Experts of a small language model.
Experts: 64 experts in each of 8 layers, 128 SwiGLU neurons an expert, 2 picks a token, a softmax router.
Training: a variant of Adam for the experts, 4737 steps.
Below are experts of layer 3 (counted from 0) of a mixture-of-experts language model. Rows are named router (the router's row for the expert), gate (a neuron's input weights, with its number), up (a neuron's input weights, with its number) and show model dimensions 0-191. Each number is 500 + 40 x the weight over its row's rms, rounded and kept within 0 to 999. Numbers have three digits each.
After each expert's rows: "mostly gets" lists some tokens that are sent to it at least half of the time; "gets" lists some tokens that make up at least twice as much of what it gets as of all text. This comes from a sample of Wikipedia text that the model never trained on. Tokens count by the router's weight.

# expert 17
router:481465506484554515463482519518456440456461512543475455526504546537542480496420546537475512524468607545539449495493490512471402593444543445507484523428455534462514551533497536558530557470466489479515481541479484437530489593517482513477558481511454470470448443530581532508535498549503458512443497544520447529447498462430519545504387469468421448494488501492495437506528457414580482523458424505434466499477507448456464416471465476569465552493545516504440508490509522483531556477448483511456447495565477440447487505456499476493530512424556496497507505501489469522512489520484527514
gate0:546557534474524507503511499525527535592504535459589537462513582462521446543494534488506524458466530402479437529514528463577538548505526561488511528517532556551533465476499500519438509485477471552543546471524454549473490478539473560493515534466473463484426551464472471501424548483548496513511488456454479496572518575465527488491525516465509483475526471447507520529480492488546421510475516454567535503464515525523563512536494502572578516563530452462479498490559579463523424538483552549465470549471585562482585537511510402586545530527526519468540474515519537571538509458540514524
up0:537548498562541590491418504462511527490486498487528507504524495532542515513467505514507498487467519534413492498508517465524498466482500491451503503463490476533483471554465470501448597538579567470478398460487502507494511416552508499519493522496394406523552468505484424529542484438434519502466454461514486476561528509499473536451517562553441555534519430517494549460507518494506465463409541468579451508525533452489555480546476564569440555477499543441470489509508548489506528473499481453449460542521593479511595528484500518520489556492553460534453472449501515425451516516582519496
gate1:460562492479561501477471527548451484523523533480391536423488453533449508535415479517480528549496497537551428539458497459477460475481515567453518494549535461453509462560430527566517457486530540540481521541505513481525461571505459518479515578442469543479448514482568528491516495500557497455478487512420551441516537509497544504478530435500551501494547497487545511539543469492499541525524516595478519519482500576524513580488441516529520522462467471596486428492435492498495467444488615469485536534533528549502524563549491485544542528487480528628563489463504506552537481506531540511
up1:584559522455554548531463512487420515473478521498578504516457473508563532505471560573521454537522544467548531449483421539491565490453504563442498565498528511543496491498485538524549515554485461474409497444511530487498580431526510579574449487508459465504524499443471537439553462491519531475445475534439480452423529454454447477468492537555483483494541466511533528459489516528449469497439522500533460508501498562477520497499505524538528505427402512550522442526483524533438446438493535443370480519487500543508510510462533425519533512531493500555502483479519594510507502513457499466
mostly gets: " MPC", "ensis", " protein", "aur", " hydro", " ox"
gets: " |", "us", "ic", " (", "is", "e"

# expert 9
router:471478460501508534469506476544473428451515504503524436464501538482514472507429465492519486456515546556562518557458464443509472579497500459489478459490518540484457507471525555586503485486480497421533490542486541454518458564478443450426538488458511527455479483548570474496486470515577506432542476478576441470450529518445558514461463500437510507499511519507561481469557551383579547605441419466514540487563478526461512477500480452501447510490529486530474488507551547556509515516544529537442467515527461485425515558489543427495543471534562532521495502519475453475537539457467427434
gate8:527525495551506526447492440497545453499479516561558482429427573506567456524482463509469573492488423493470523543545501492483522538539570541551463540492546505472469497499504505495509487652559410546395410502518513493493509476452502482509534468545469531499460493495527515468462564557468507587534506520531505511564535513437471456480490505510473451490460523487506490487493448456481513554569491504434437498511561500518495524523500503538529547455515472456472500473505504535552442423491500486447504473425528431466522508490481470417474492516510497504431548538580544520467434469567562560
up8:515520465485483486505477479491475519459508435512454535506497557526514518513516510514535539515507534537545442461510490497517559546566595565531490501544460476499465510473509550487516366620494490485473472481494484555464520462402566465460461386459527531601423456509509487486500531550516486536578484505589516428504484569486485504492553576547500478551453479510515479440489519511475473573574489507513466498553552557515525552537528489445536473458471526499505547475573499528485464457498477443494570511466455460486490549524561537528439535456502542499483504498563468560517471491543555509
gate9:464446565458507466485447490514560507434514537514468535489493473464545483519483510489479500489443522528564448525552570520494465505577527471564475506475454582558545512472519559502524514554487409516534455523483479544545541458548457534540499449460495534570516532485405419484508481489538453471454506537497392525569450496466497520439429492527516472457482503466489481489509448496532532539455474454493584562503526557488454470508473452461516489511578418563494603506549479417527544432502551545552467522513534526405497531522486532529486513480491547429491488462502498541521534522471469518
up9:464449500430482540490475472514555524540586519522548519523490513414593513517541564524492515455521502526555480480534501535511500553554456476474514485457474552551565540494501595482456488485505506504490505460506450512490575482419539500477550480397541534530506467483413472512462476469494460463538476506539431480500527506520476448482443465472474522543532520468519469410414565528517517476467468569517581523495481480487502464441476419449537480489439532496536541464522525537499402425432550447536463513455487477528452528494489494562485508513432481530460470477503482548528473437466513604
mostly gets: "-f", "-p", "-c", " int", "-st", "Th"
gets: "-", "at", "-c", " Th", "-p", "-f"

# expert 5
router:448457482482572456416466486568466420494532486494502498480521505536509451510477550495518485492511533526579514491509451483534459585516492538528486571455513575476534533527509463556511503491507470520541438534464562464518464595457484458462507530543543488394463478504504532540491546539519481497443434493522485459490506475479503488501410467485463472502436500473504466488566501452512496538429448486494534493493489470436491499476455473542429547531561455543429549600484527514553498472469523576503479529550478473391515534395519511540546549483524468477491547475475452484457462422431449482
gate3:476464486586515561516597538512459470482512501500400467515459531505431513490471497514410492481474495498557486489524545614494555502541494466454501524460437504450520535462478486477527496495481611535466476480550489438488467529533492507562467540536490513498519530449461495485527490495504549480480497414456524470445516515500471496481519520446497543511476456504489507555554510493494540532505396467469578419476562492479460494526508501482549507512569512479475595565608441552435554449518500525485517492519456523514519570492499511396497501495464512473528388460456483511522503587470522477
up3:474471445606522554525549548475475497440485440549420518493442521460483473520471495504474485518504520554538530511455489572535555525516493521425533469546439511532521516480521489466549486490419574440452523548566499501473466506494514521600435520535526565493419519515467522428518450502484507437505531518491584515498484494462494471434561564512513491457449473526529556529542533495490555556539434552520541439524549495459492527482530508517529463529554480521455588567509429603481538520530534586521497506529494489507505531458501507471498485440526510508568475535503479490454558533419530445
gate4:547552450559447411534464562546491541473523578444413518511519452564445482546539474524519579572492542459567481520536517508493579451584494482453534535521538490532489561440473475500508547567456541559544527500519510485529544520418485478473460540486460481498546496500528498464501530551506437484488484556429384555477536553481533475554530535468478500557513462491472486474579519501495512492496502563510569572496535474444479490534537517509500471519503502444590513541390471517480471454479573535503515493439449531500498513518506510538471539455419486466487441479523474523512501512523514487
up4:564494488547517483556592588496459465487548493505481551444518513526455477507451434501526540514520523491518502447524502530456480451560497497490527503412532477472549550450567522474490482514511553464533546504381533474411484501520498478531460607453496482520508504517509453518514542567507405512581527448488456541492498490443527470460488531513446545555453477543474497478519564510513521510449446509488547562433445476489499501515539480488585439509490519477544512541398499510445469476468539568510501526471441497498498513498455490549481504498480454441528444579591555440453465504502528555
mostly gets: "The", " The", " the", " a", " His", "His"
gets: " the", " a", " The", "The", "'s", " his"

# expert 13
router:470502489523555490418493480495500452504502504515492496498535485551546480491480473489483454525515600486540460443439466493501432557468536464477496551465482526501530519543497491536499518407529460509534496552536522466502499544458493479502544482491515434432474465486550538520494497513458428511449450480532499526505516462422511503464448484444435455495509497459485421510572537348565518576384435494471499521524496479425510480483430464488455553513536496538479582504472519552489530483503466461443493500621467450471526513476487512453588531467553457504541451479484441433518495446482487472
gate0:504380448450455509472482471531470472440431476546525524498536499488617565544517485445506498459514498533477489521579424538494430539399522544501566481557444490459522487505468511502538513449534562516466469563493489509527528527462536483459432524514524429531503496488518447484469509493565538516522497475494500501504588540471510473500498484432499416496410471557516493538549528466464469503438444472515567480520500551549437408417482487484538492523499563548530489465471428531466548486523607524546512462515471444469498471459547464527529489538525492501545505480488491551504458509541464463
up0:528458526504504520449490557561470479510492498531485501540512528499477500484498550510486414501517487488453468512508604505528517482528464495496474466450528497552461567511556567489533468551468513423466533489522477485477465425530443521582491544524412480518421488585460468498559483468460514525491495501490546518504555540453392438422497441443482512538525477456494507462433440513504461454601598562484522575517440495429551490522557466490494515567514487573490542485561532522541513513481516473565487533422456475507471481522483536534554458493460473450479547491455472468483477438481479568
gate1:497444519492442470499443485529412508483484487450580457446418472564509492469429497463390513519526516545519471507487597462569529504459517459506532466490433526493516485503582555526557444472472498549431508483498494445546475550425457471524461510510491495482462522481599558491592502503525481475467539497460531412548429487487476486495506467488518506478541431544535485507584468489470489469593484477495548517473532502582522476474522527530501583481549479508496463520504485469468505506550552503560462486505529425491457488466514449501469486591507599494480553490531528508497499444461492556
up1:446519480489529482499550501470514495455537501508493466488486544522448560564486429525458409551523501470445458513570480484535524461498485500486456601428478475506504530514541535464471475476510465455473520492514430522533454483527494519447447546480512534481468556486501542522482452494447518459424511445500526578479428486503378587485506534490540453482564515467497584574425539506497522556418469482516491505460520508492558505484507429503481402533493446484470580446477529559554524456514549528465534472443495519491496553539525507472427506496491436508489505443528616518469480443516480494
mostly gets: "ا", " September", " November", " July", " January", " February"
gets: " ", ",", " September", " November", " July", " January"

# expert 18
router:452494452535560474442452514473503390522515472508482460512525547519479516478523501505473494451474534547552516490425482503509427546453576523473507570473475525478552507570523502599456488504473461466494494558498561397531510523514428496456508488490480507405496435540538524550513510491485445503508468480519463524467536483415537519515394495482485421465529512446492488497546475439557524524396489510471522474466456519451479475480434491534466527451527511551444525570520500528539549463527461549511458544552471446429530522480484463522596543464548527449479465491473492531462461446444452504
gate0:468440506532507464483504482493454392477502516573460436512511526521496490556499584460414547529495605593534430525505495476506484548476354472460486532499439495495464442517517540517484499530482498530544480488463491538504534478480533525430501498463502499605566482475537489507548387496498599474419518507531480564503449556491541469459477485452457505426551463531497511463471508520511465485457516495489487486468538496523543459467422501492497509514550508465459456501447495480506518488462423528524500578465459524556480498558471474510530466539483530555443511516568532475487422461500512518
up0:483421472539526482428475490501396417473503538456504464496549560527484515543496535428473527508486583527546523497522544476397499569519440455469585497528499500528446504506482528480517489530530521504545502468497432488424550506472483515405490467458528537504531418612480513527531489500497526523492450480450420508450441542480467455522472540478459482415617439576490505425523523499533542476479493527514492516456431488490516534472501472476447509535549515507567502505519513462502559509467481433541509530503516500519537472495492458541568496502432497557470567500525518493493463511441451429
gate1:487502499444536540525595540517453454490582452475506487485481557476443476513490526487459460421490532484485492452515492409532501549587450526519542489484507485461410503471506468507507493416518514489523566562511541465510516392531525459465530523472507484538512476428496465526448457471546539476492438436524474518450493451497458590542422494459449462499437490500514522535441524519509466520476452528471563531436450517547556464473525461489520454570514470497482540523498434440522540451486556423497463564412450485533561520530532490458564502530411462508462445467520504537498516505543477504
up1:448475581527474478469470419474573531506428541532468470550520476529518522472507429503516580562523490507522522543522517566486526499413512449536477488485449563546530488520500553507506487516497438540482505459442405609502443544496503561505458440509475534482461568551471475447530518533496497511530600544539477466491562567506533484523569532542538525510515513527476458438566472492488508505504481470544457483512500527442516606456505548500457580506509526491536467496561528523495501565478454591493518427485530501458443467462497469563448466461581542505550564468478475477491518522485507512
mostly gets: "),", "\",", ",\"", ".,", "\";", ","
gets: ",", " and", "),", "\",", ";", " ("

# expert 63
router:512519484484524517429450485527496474506498499554513480472536493507577471496460477508473457510500579473495461477479460481554442555469539465526507521428509519452551527527495488528535543418502509479522429539516481457524488539512488470517556472558475395425450449495535555530493451547513439515425429536525481539508500450471539510445469472470461461481512477499563448521551480417546471516442446523411477552514494481434509428490440466556476556465548492520445521509455503531496531446495463478436462534603538432455557491446520471484577554471586448490559496449478462488458488445480472513
gate0:500463532549475493507506462470499504506461484483491456440531490564497509529520498491481471525513517548554496551508539547506588571515451509535440533514498568546527585561509523427504477526491402572547512468480477477515447457449500495467429451469488546494452447459502518541529480517436485517431557476493513512490545423494482581540478548458551497552506465515482479553549471470504572475499500514492461546486411521446460452476506433550495524480520527458491530594549444535572523536514417534512488500523470505500432493513494447523537485500539469453566578466476488545540513520443566372
up0:462455498493481506567518490482459511507516518509515462372505499517498509506531475449483470481543524516575500497527509520520532486541529452500500456545518488532478496549566444473414443525523503500551531508531441443532552443460540541509445494577477510497473478412559494548528530470502489510492525462473577528529473454468507534483538550493465568506559420520528501541585500524474482434577510555466504541410499473569520504553555467543505531517519598362519469443451460553508574482481449415548503500533470549550491475549499459517486529490521464463503455453576468513505516488533539489
gate1:454522371515488541491539582491510490537562532457579501515476493471473507484476512540458510489541477494479459433495539475488520487516542531546540573517575509531554521462438501499502532519447470512411503415479485442470463588499485538537403513538488464440496500531495402504495454595486505534464448474515536547506504523442486515481459479489535516447465474492434505524514547455575539511519495470519534479456442495434480426574488480508434506471468527485538498510591498497530485513543534503528469518465478484490484572449624458474585473501493444518494512552525439491505509523433472533
up1:474479426509497519542541541501526472522497555510510441414463504447553477410539475403564457496479531445506487453484540473491463535500522531477564542563522532479432428471514485502427499510532519517455481502484498499488484544497568522533561452537475521492383515431491463501507493414448496507517496463485493486499443551471489461591451476489515502518416451509518508522522461528493456457530520521482484494515501575592506546545462504507522435525447453475514558469415592525496544544451528553495517459504513523531554466530589553492486586549510517483517466510603474534530509493516498547
mostly gets: "}{", " tick", " tri", "с", "'\n", " o"
gets: " |", ";", "%", " s", "0", " |\n"

# expert 36
router:449485476524519462411475506537506458484488472547500445500521519566470480467516470441471498484525520549537515507509465513496484531480608509523478552435475611462525551483497527580500533445454450513459493546444542437512507536484453498421552550493511481449456489502507515519518537507521465522530434526502468468438526501430557488516368483448448477497519516458542489467511525446544547551401462459494515507466430527465543525456456482513486541498512452567521482595517510474529577508528495601514477519506507417435487486455570460504604520468530514469530499483497491517442467487505447492
gate3:485469452534515567461513525569420475485556549515463462479468536504511495441524496550478543462500524476514481475516524484502541471463472525511542491552461476545435542555486473562506408500462485510542424479572476525417527489482428499488524386445499591498474490558515463538528512482489447525489434533499469567473495505493508508410458517451411495461461519488497515528473509496571514501548521558474532457498423488501457503405492447519491485520497539437477464431495514450478475473519524470560484615469471477508536469502375474521563448561498541540430503517487524542532534498473480481
up3:542415493521484537437475495562452526517509516503415441462539522558499487426515458542477500497491531519500514477516551457494552456436502536514561464570523516516484538572480493510573423519493477503505400438568521506423495475478493507465509478409510591514496483611526439568552533506537432549510460495461539572498496537510533484426463483462439509457467542465494500520458472489512535522509492518476523449506445459510487557404485405485458501521497524552481483419479531494451424468514537465586515526470494490516556475535429499510560466498488564495460547523495546523500508490475508527
gate4:491403507555470537528565463508513468476512571492512511534520535459556534585504493551546504477494464492507495540467526500545479513510477542498514506472504548386523493567564546479512485481507498528463437518372450521498515520589489542470432560501546505499478467553480556463613537517492516541469487493492489577455547497581479518520406496499472556507468521443488523514491520488477541474488489489440490495479485504472450472453510461486523434485513476557472484577485498419482457514491521557523491482496525420492411527450396444441539443544514535485469515479576488538453482463473536551
up4:484385483507503546483567490484536515455443512492495462550493488514538543537528495537567463541465476584524480497477438507589497495499496515494496575494478480425477477537582524435493490428476501523459550532390469511498441522510502526481458533484487457505493449499431510467604517491543518515490462484529507597510514497549492556533437550509476558524464522473497530477477488494516467484525528511457484493466435476460467449371525515517538451475465506522503465570508415497516509444507465531524502512512503476491422524430380463526571483529465457505472497477540539575424481516443497544
mostly gets: " which", " where", " when", " while", " However", " both"
gets: " that", " and", ",", " which", " of", " but"

# expert 62
router:484519505507541467437471479516492442451468481535488487530538482502467508437497539529471489501512581533566506529477502532482477517473585484474434543462519560480542515516484526567556515470449475550517538493441564418483482527485503499467515568471512475378447487553535471538547564549499464509487437512486436511439521519454552512526433507433463438459481483497543454527508517423558509558485485470508499463472465506467544527460443463528486542531503455538476505611461534472564542456494486538464464482554440475343481514447534508510605530464496493494515544488478519467456461477495461470
gate0:539469438584504467492459506517493517475493411438510522479486487511499515535484430530468474494476442505468495466488458501458542482491502478485532315476494416481482448528411422442539515507566403483480555472514514498449463548476563505456497546504491563593496477494437486530502488467487572463469543523555533558537525508501464568565504503441576523558491537492507581495514451499494524541473559407505535457589482507559522476476498560425524508503500500499531489541520461556538486459458498469527462486491505457501550509484490529446524463484508519482500491525522555443527497454475532507
up0:534506498518508534539489501493535495449487493442519459489562494545494507467450523482529463473445446431413518499490474519520491539501496497443578369522453410527521416493507467449546470444535403459535529517508535451427519501470554543479477518505467592532553440495484512452506545458484566474461466505533507573520522494474459507562513515471557569506448564554530492541537483490512499571520446456531633476553487455546541435484503545453527490547489470516570527498491558511564492524487503455468437473543445476506514502427493484452526474431460517492534511459504529452484475489482525498
gate1:529516554550484541441525532444474528496465501519423553512426527484443523455553529527546511517513561517488526507514460494466494481448477502604474507579483469493492486530517505518535415491571536489622528539520502539523417531542545518519540486541513512494541587416442504480498518478511520528558482510501523443590545486545489451500533433409531477522509509488437571474495512507490488432491521440493526484411462546511578462444443510483520512551479498478501536532550522474459508465459543479489476460442539542435461523499477504593452532561506486499499468469487467607529538497559500497
up1:511491436472520417475496507556537528465529488530592478482534505467558458523487437446429510473471583462535540537500493468531523506490510459504527531477545525467503519386508486522632522502475543537518415499528491513431542525548521491453504501469501437479471483595567518549440520553520518555531475490510523482484465529445523538464497511500500538550480516408566484517456504480472507578512445504525460538497559509494469525550509459501492456495462355551457470506461496470490487501447516513498503499475524510540486503500538468515568541451499489565552529477420513423538501596438469487
mostly gets: " to", " from", " into", " through", " of", " for"
gets: " to", " of", " from", " for", " by", " in"

# expert 37
router:525510481454548492460491498528480461507510548546496499489503509499538493514439464482484474516498590488501443461481444480539444562500557470512471548483548521471576529504439517560509554426490484480471445574523501471509505561511499490534583483512468439436427484510516540504468470565514450523481462544481464551469520492435539552454440491468458465470550493524535475509532482342640525503464448522467467549531483502476510436515459459490473541495550471597476515544476481518490514475530482502469443546593484470473517496475514457490607517469577466522541520520512520479454475415470502501
gate0:531505533531501368477428554496450518486521482487491501422452470501570435534473472505497450448490581429558413447488488506473531486546439474492505525525452487527525517445497568528531542494491506480439508527548491492449508514510452517510514443483530515514471483427531539518482472509484456530502521448531509443450455549478529542483469450464464462471531508597503467549476525502567565511538459586473544516501537546491423533585485557508573505496573484469497477460531495430570486458553535534579461513482496532474451496526576518504525482471480524501519459546535543516521368493521489514
up0:557505487496504473484513510441479529545473501526519481538561495441561576464524483447541457456515517431530484402585422547491545532464522507528503490456478562490534483512505525500476543484499479487466536485503538521556480431511430497482487410484471473489435527497466472545521431509508514504546560465506440532481484546567394573511484551560549511516477476554541478469530512476434418446531479516550444562486532486505504507484433567470478525529486464597527463526544562444546502527521515508471396438463481523493479536444470510381482541474486472473486540550503562517500496455525519507
gate1:514528459469517517516471489509521429543536482491507557399541494511468465487465453513532558558507519489495530535520497407556512535545492511469492526469504493557482449488533514543520505510495472481553410527414588445544486530490522528517457495507600520501542499515541547484520532486551514487400467424504511445592499448422550474432504540510537463437488495482508416458470509465547483439527426543540490534455522477510415534500528508519467556497578478465463542520488490456496454464458492427497503547541496493511399514488464502506514531527597485501449482529460494474428413503553522472
up1:501482546602485495496501465556458526472489488622458445545478519464496534448541525440517497504490520466536506481497528479543448508530558522490516486476456540475538487578535446387475441500539540514466482538531549499454451462587500448435460438503478555535487500464469543482565480439534512511490496531491503403478447456533447475482525484549544513525520471434471464400494519518437567409439528524493484471560515498495440424490470527513547528492501531495522489495476478507528533511608488516494454449524509500521494471460460490476437503559507447489496599469477486470564574450488526519
mostly gets: "\"\n", " Nik", " prom", " ENG", " Labour"
gets: " ", "|", "\n", ")\n", "10", "14"

# expert 12
router:489512455506561453448480503519455430423535528475472501447485535568529505481441510499525483518480531517549509505423536520501467518477559479475498532486537483507511536539488482549472504496497472477492464501502579462451465565482493479413539524485483534368461450525533499517488539557522518470487490509493468510468470531437578468494446508428498417463453476525524536520516514413645489554377539502471514500508494533476511540479425421537430511531547452511488548518512540546486516462474510529488449550562461429430525530464519472531552471493553510508521568511500461504485483426469444450
gate0:408497517528524459470475559549467462525587504523508468484485481532455393420501502545515493489449570497535453536475457451470580521478531565518545510526557478534481495436507575495515479455447442532488493531529505452466544494484505485525470517562504483478493447541493490535511515481496462484462506612466515353476507487458589489452496530632464498448538521519523490508513513480485475551513449490493523546508494558483504528475511463474489482500562482573478499473562515504572518483499489529524483565469494443531480505458471514517551500430571505534553519463523556560434425447543457501
up0:419506501467521487504445577522542500523601499526507479484497499533490481388466489598568446498470561471486477487484489461505586492469533486549547513544544510460486453459474539502479472470458433485494501508515522432431530495484486506515456477565484499460559443505436474552474550452508482552452523610465538459551491469487544480429481496611445475451519520526516474495522482493493463537473464518454542564496508574494528532467511472494547481532501453487460506484526531523554514471492477480530460486439507442541461480456455486532525516470565536573512560477507518568447431425560411537
gate1:487469527500496532499507484448560451528511494597587522522527477488591536502496477497494567479531494541449490533513476529455469467446501516485513430532504484561472623443520480458486500486540448478400472521535530480507536557521540523489479465476617455546399481511533521477473455623537533491490510475458489491488475488499531494463521550520482490452483554543571558510530497491484518554471520514472372532540516480498531521485515510528480477502459532525486520612501534539539491539460522448499542555517530518550465536550551429535469513467562467490514530482472566507417495541467549466
up1:425436532539479558471530514440586478495503585590557496552524551475447549451473476608479470534457478504482547526520499494554465485535459472489540470494510513516500585508532487493485501506593448496558502456482512531565563582502543519466544488500570512537498473496555581495508457499516503556427507528428516505522513498473505458513496541491469570498484422516568545543484481512520508526493525502530511470438393490534528514484474515438490479495518504509516516523512524500506511434476492486458526504471474531522475551516565446530540496468569406542456503535495580379496483567495495423
mostly gets: " Preceded", " Succeeded", " Phylum", " Born", " Died", " Produced"
gets: "-", ":", " |", "|", "=", " -"

# expert 22
router:528516464510582498452473497491511459532486467543487462481544536562504467459499502498505451504480562528533502450450478517520407523452576493517523525443468530481553530533471514549491503434443473474519529553526526413516528514491429516467516476514551500418496425538561523540470512529477433512484457507477480550492488472407573519466374474484466460470500491464514473528523488413570498529395442509448562537479452505455487433477445459538470545465528521560506517511472494485510534447485511494495475535576484384439533510452478467479551556466566516451535502512499451462441480460483460511
gate0:449496541539575515395457499455418499484474518498494480508524476558451516498494489444508495468559511516491528472585531436513511504479497426469447511503436476500484489526537454492484564489495537538543551418473472494412481526470534458492619478549490512533533476547554458474523406495527549481510548448538498527477512556570491457549516529526414424533482488537529477484510439436586526558505485486545494493522494469444477463475457528537467519479533583426535572510464537469517509532467501430471528474575495481488470508522511519462465550499520506521397553510482452422515460486480462455
up0:456548550535528540494469499427504508537444499524374482569553453489534445482544545474466495457544461574533477475472497545557512486551430486416545538462497503510515483537558475472424555430466523458593554541562571491513498507541487466467569502537458516568529466478519496471498449502485503490490495448467514513563541471459501474522536471549502508527475498555510459430460426512521434543482545498525541503550535497458536460446455520501551457486493517443576465507426510503524507434478480480492547450498482486534517517448475575442408465503428519480538454563505533463483554484476507450
gate1:489490504477462477486481550470479530431500519491426504514528510493514474512427542477529537481493532488559476643555519429482531562476554509478525527455522500521532448534564539493494523484569484524499488462481574448535514470508523488428530506513469444530475510538614444467561520513518553438473505467515467458479480451481549542476430504500545438538593503529543450478514516443522492493494525417546507452557493470480564418512397494561478523476522415505472528493455565500492479545474526492474458507486554472417494547408537491526501490463497470552550444552522466490550457493472480450
up1:511522499463506523480500536491491478549557504518514442569539465484488512475538538471424560563566491482563437538426496466525486491485499525494526419493491474507435480555560511574469411573535503444509467440491561561548455525567517521492484506478439545510400435479493503558492502519481546457484529517592503571550473522478462479502446546547507457496458526480502500549484451489486469423489501490499523455529469488458490513491567499488526442503544471502519328526453502493521569517477458554528479597560546551498475470544473514450525520536554502466526530481460499505440464502531503486
mostly gets: " until", "',", " although", ",", " ,", "},"
gets: ",", ";", " and", "),", ":", " –"

# expert 46
router:491513496529527447440458489489503469473496494526514476486505521541472497498504524473474487494485592542559469542495482521479481482514568481458495562445544573460545523502451523538538499463445503564458488516474533404512479480456465506447504547478502470398481469507531495510471513545557485464501488533517535529472516533450587523463403509467442477472482515489541492513527535418520467574391461450445486488489480539453466523497432433535500551500519463530489460563462486484500509486499451523512439482548459420367497507440557468505623580434474485477559510498490488549446486436487458493
gate0:478486464478625538606476504502511463545512528500485471531495515548511507510422452464498552585465484467537523549547493455494505515457486530524521529565383515483426497471565533480464527469532511458512525544528459499487555481570499479505529451493485490497486551501561543542477482456546546524494520477555456434495457474523504486540516534516487472523519488494464504508529497476481558514575492568485542522486495468497439533480457481385430443484477566534517546464540510522432520519455532505491410596491572484510489443487518517559478363515531499560508544538483434522496500482460556540
up0:515558484562561472565474487481536490542511536438525512544515471589486496475516444438505592499495530512521494597521523564539526457494458546424542535554433512513463529419485531412551566453433515533477554507513474471487469489558526511496554528495449483509492622465497443491459474505559531483553598493492513421454493536583530511505538536514515524508471487459426530512493484524457486584513486492490521454507486570493503527545509633471532473556422524486523480499488529546503500453522564492543490503481531503483506476510534558531462502507479467550485578460464501516463481467525547503
gate1:508503509504505538526518516614475564514467470434473453494450406581417462509556528372532477565506536513564502466522498518491504505490536494504464479513488449530490547465552421444565494483527416514446463513508548474476484538445494563528481442552481480458445533492537507470520539400472528540522519538505519524507484493484549500449528562499459490554504497493486528497514499512489507539473540511410471475545622458567460495531469497481486552461510481497491463461511488554539533437579459496490474485557478529516442528444477444468455512494482489442552442430561535490491486567472501550
up1:537551502366526478516474450484571478523563555505549464515577559409492551507512523492455526480600609530491481515502529510501515506432482534511487529468532507476514476528392497557528527527496596476451493511490529492504519461485563595494522504437459455488527523497499481461543506531553536566500460495452505499485491504534598547456476462481477485513502497522571530509504515487508472534487520481596433509501425457536489494512521517490514541529492565531492507485438491439452500441504486459491476512543514517519542582500508493517597547493532500568509510498524476549466489455597524408
mostly gets: " including", " against", " on", " like", " among", " include"
gets: " on", " by", " with", " for", " as", " in"

# expert 15
router:475535485468542464460479491504479425411474478553450456464512492521486457447527486491508511474500536483551516543488467525519457538494587454431471551452488535447542527477456526517477514461538492492495460528493559449450493515437458470457557523502495479398446515517524480475516550492495477527460467522462474520543491464488608463488422548419486428476496484500555502514515509398529464540462496534472450513497478505462508512489386460546493535538512449571480536550439566516533522428475467519516463495570471480373490551438460436497594551502527513493524502518477491472533492425511460475
gate0:469470523517528485538542517425562500454524552495428514585557535489482535502513433522474445447497496410451443450525569440461503531544546529433443482568522581457510554458460463486509508468470546564539510450505574528516505514559470555490540486494539465508457561465516516531580515500520524502483506458498484462492471454520495530524474532491564441508452524499516464487531586485445551481560513454498544503553429446474491477579419511513539592457557493514466468541525556472551522511492522523464533481532447523466430433516518535448578482497510521485566522580547490527529497516505462473
up0:414514515491502409511483512458400569525522449504497618494526510501516465499500493497486470572463455438551581552469471554488521474518461505496526527506441465482531472504454497496486529550488506491508421606502431487509596501510491520481522470468478536525546472419581485479539485503499517528544557483543519508557450538484564522506480500431564518507481485473494568539527519509496564464520472429490471513512498460471534489462432518446567479455511448450397550567468476521489522539565490497383536488490512547513458536550494587507503472547467506489463479454502479482507536427492497522
gate1:528497505525514457525442498559457490413528463448523463497382446489440522484479513472485509542454501489536530549542528514467496456479416432450515452550470532454499467502483595536517513525480542477437534464479560420458531550487462438513546523452500476522529508589516491525491493503572556481484547509450454391487481572494503504502463495567532409528482509550508543534476509524495455451498525461453523447562509538549479480463543413507506463527492505568456475457580497522540469429482527499474472407542504483473481470554457520531486521472512542563592530553534551484501474474486497492
up1:473517525447409451485516519533526437463481598430482456560551512477490585498499467579416517579536594482492458477484494541517507535474482499474485594546510461477507467444558496558479543522472486542538481562487439464573578476438521576484522501504489502518437449433467492435518507489470410556455489512550482498516526537476490438492569542440444508485558452521452499443516474510539542505478462470541536513494485546496438481529547592486517550449514536408579495525461464507534530558495493501512468510493481503503458445506507482458507504496456475513535520485472522463465530552502441486
mostly gets: " near", " across", " outside", " at", " within", " throughout"
gets: " of", " in", ":", " at", " from", " to"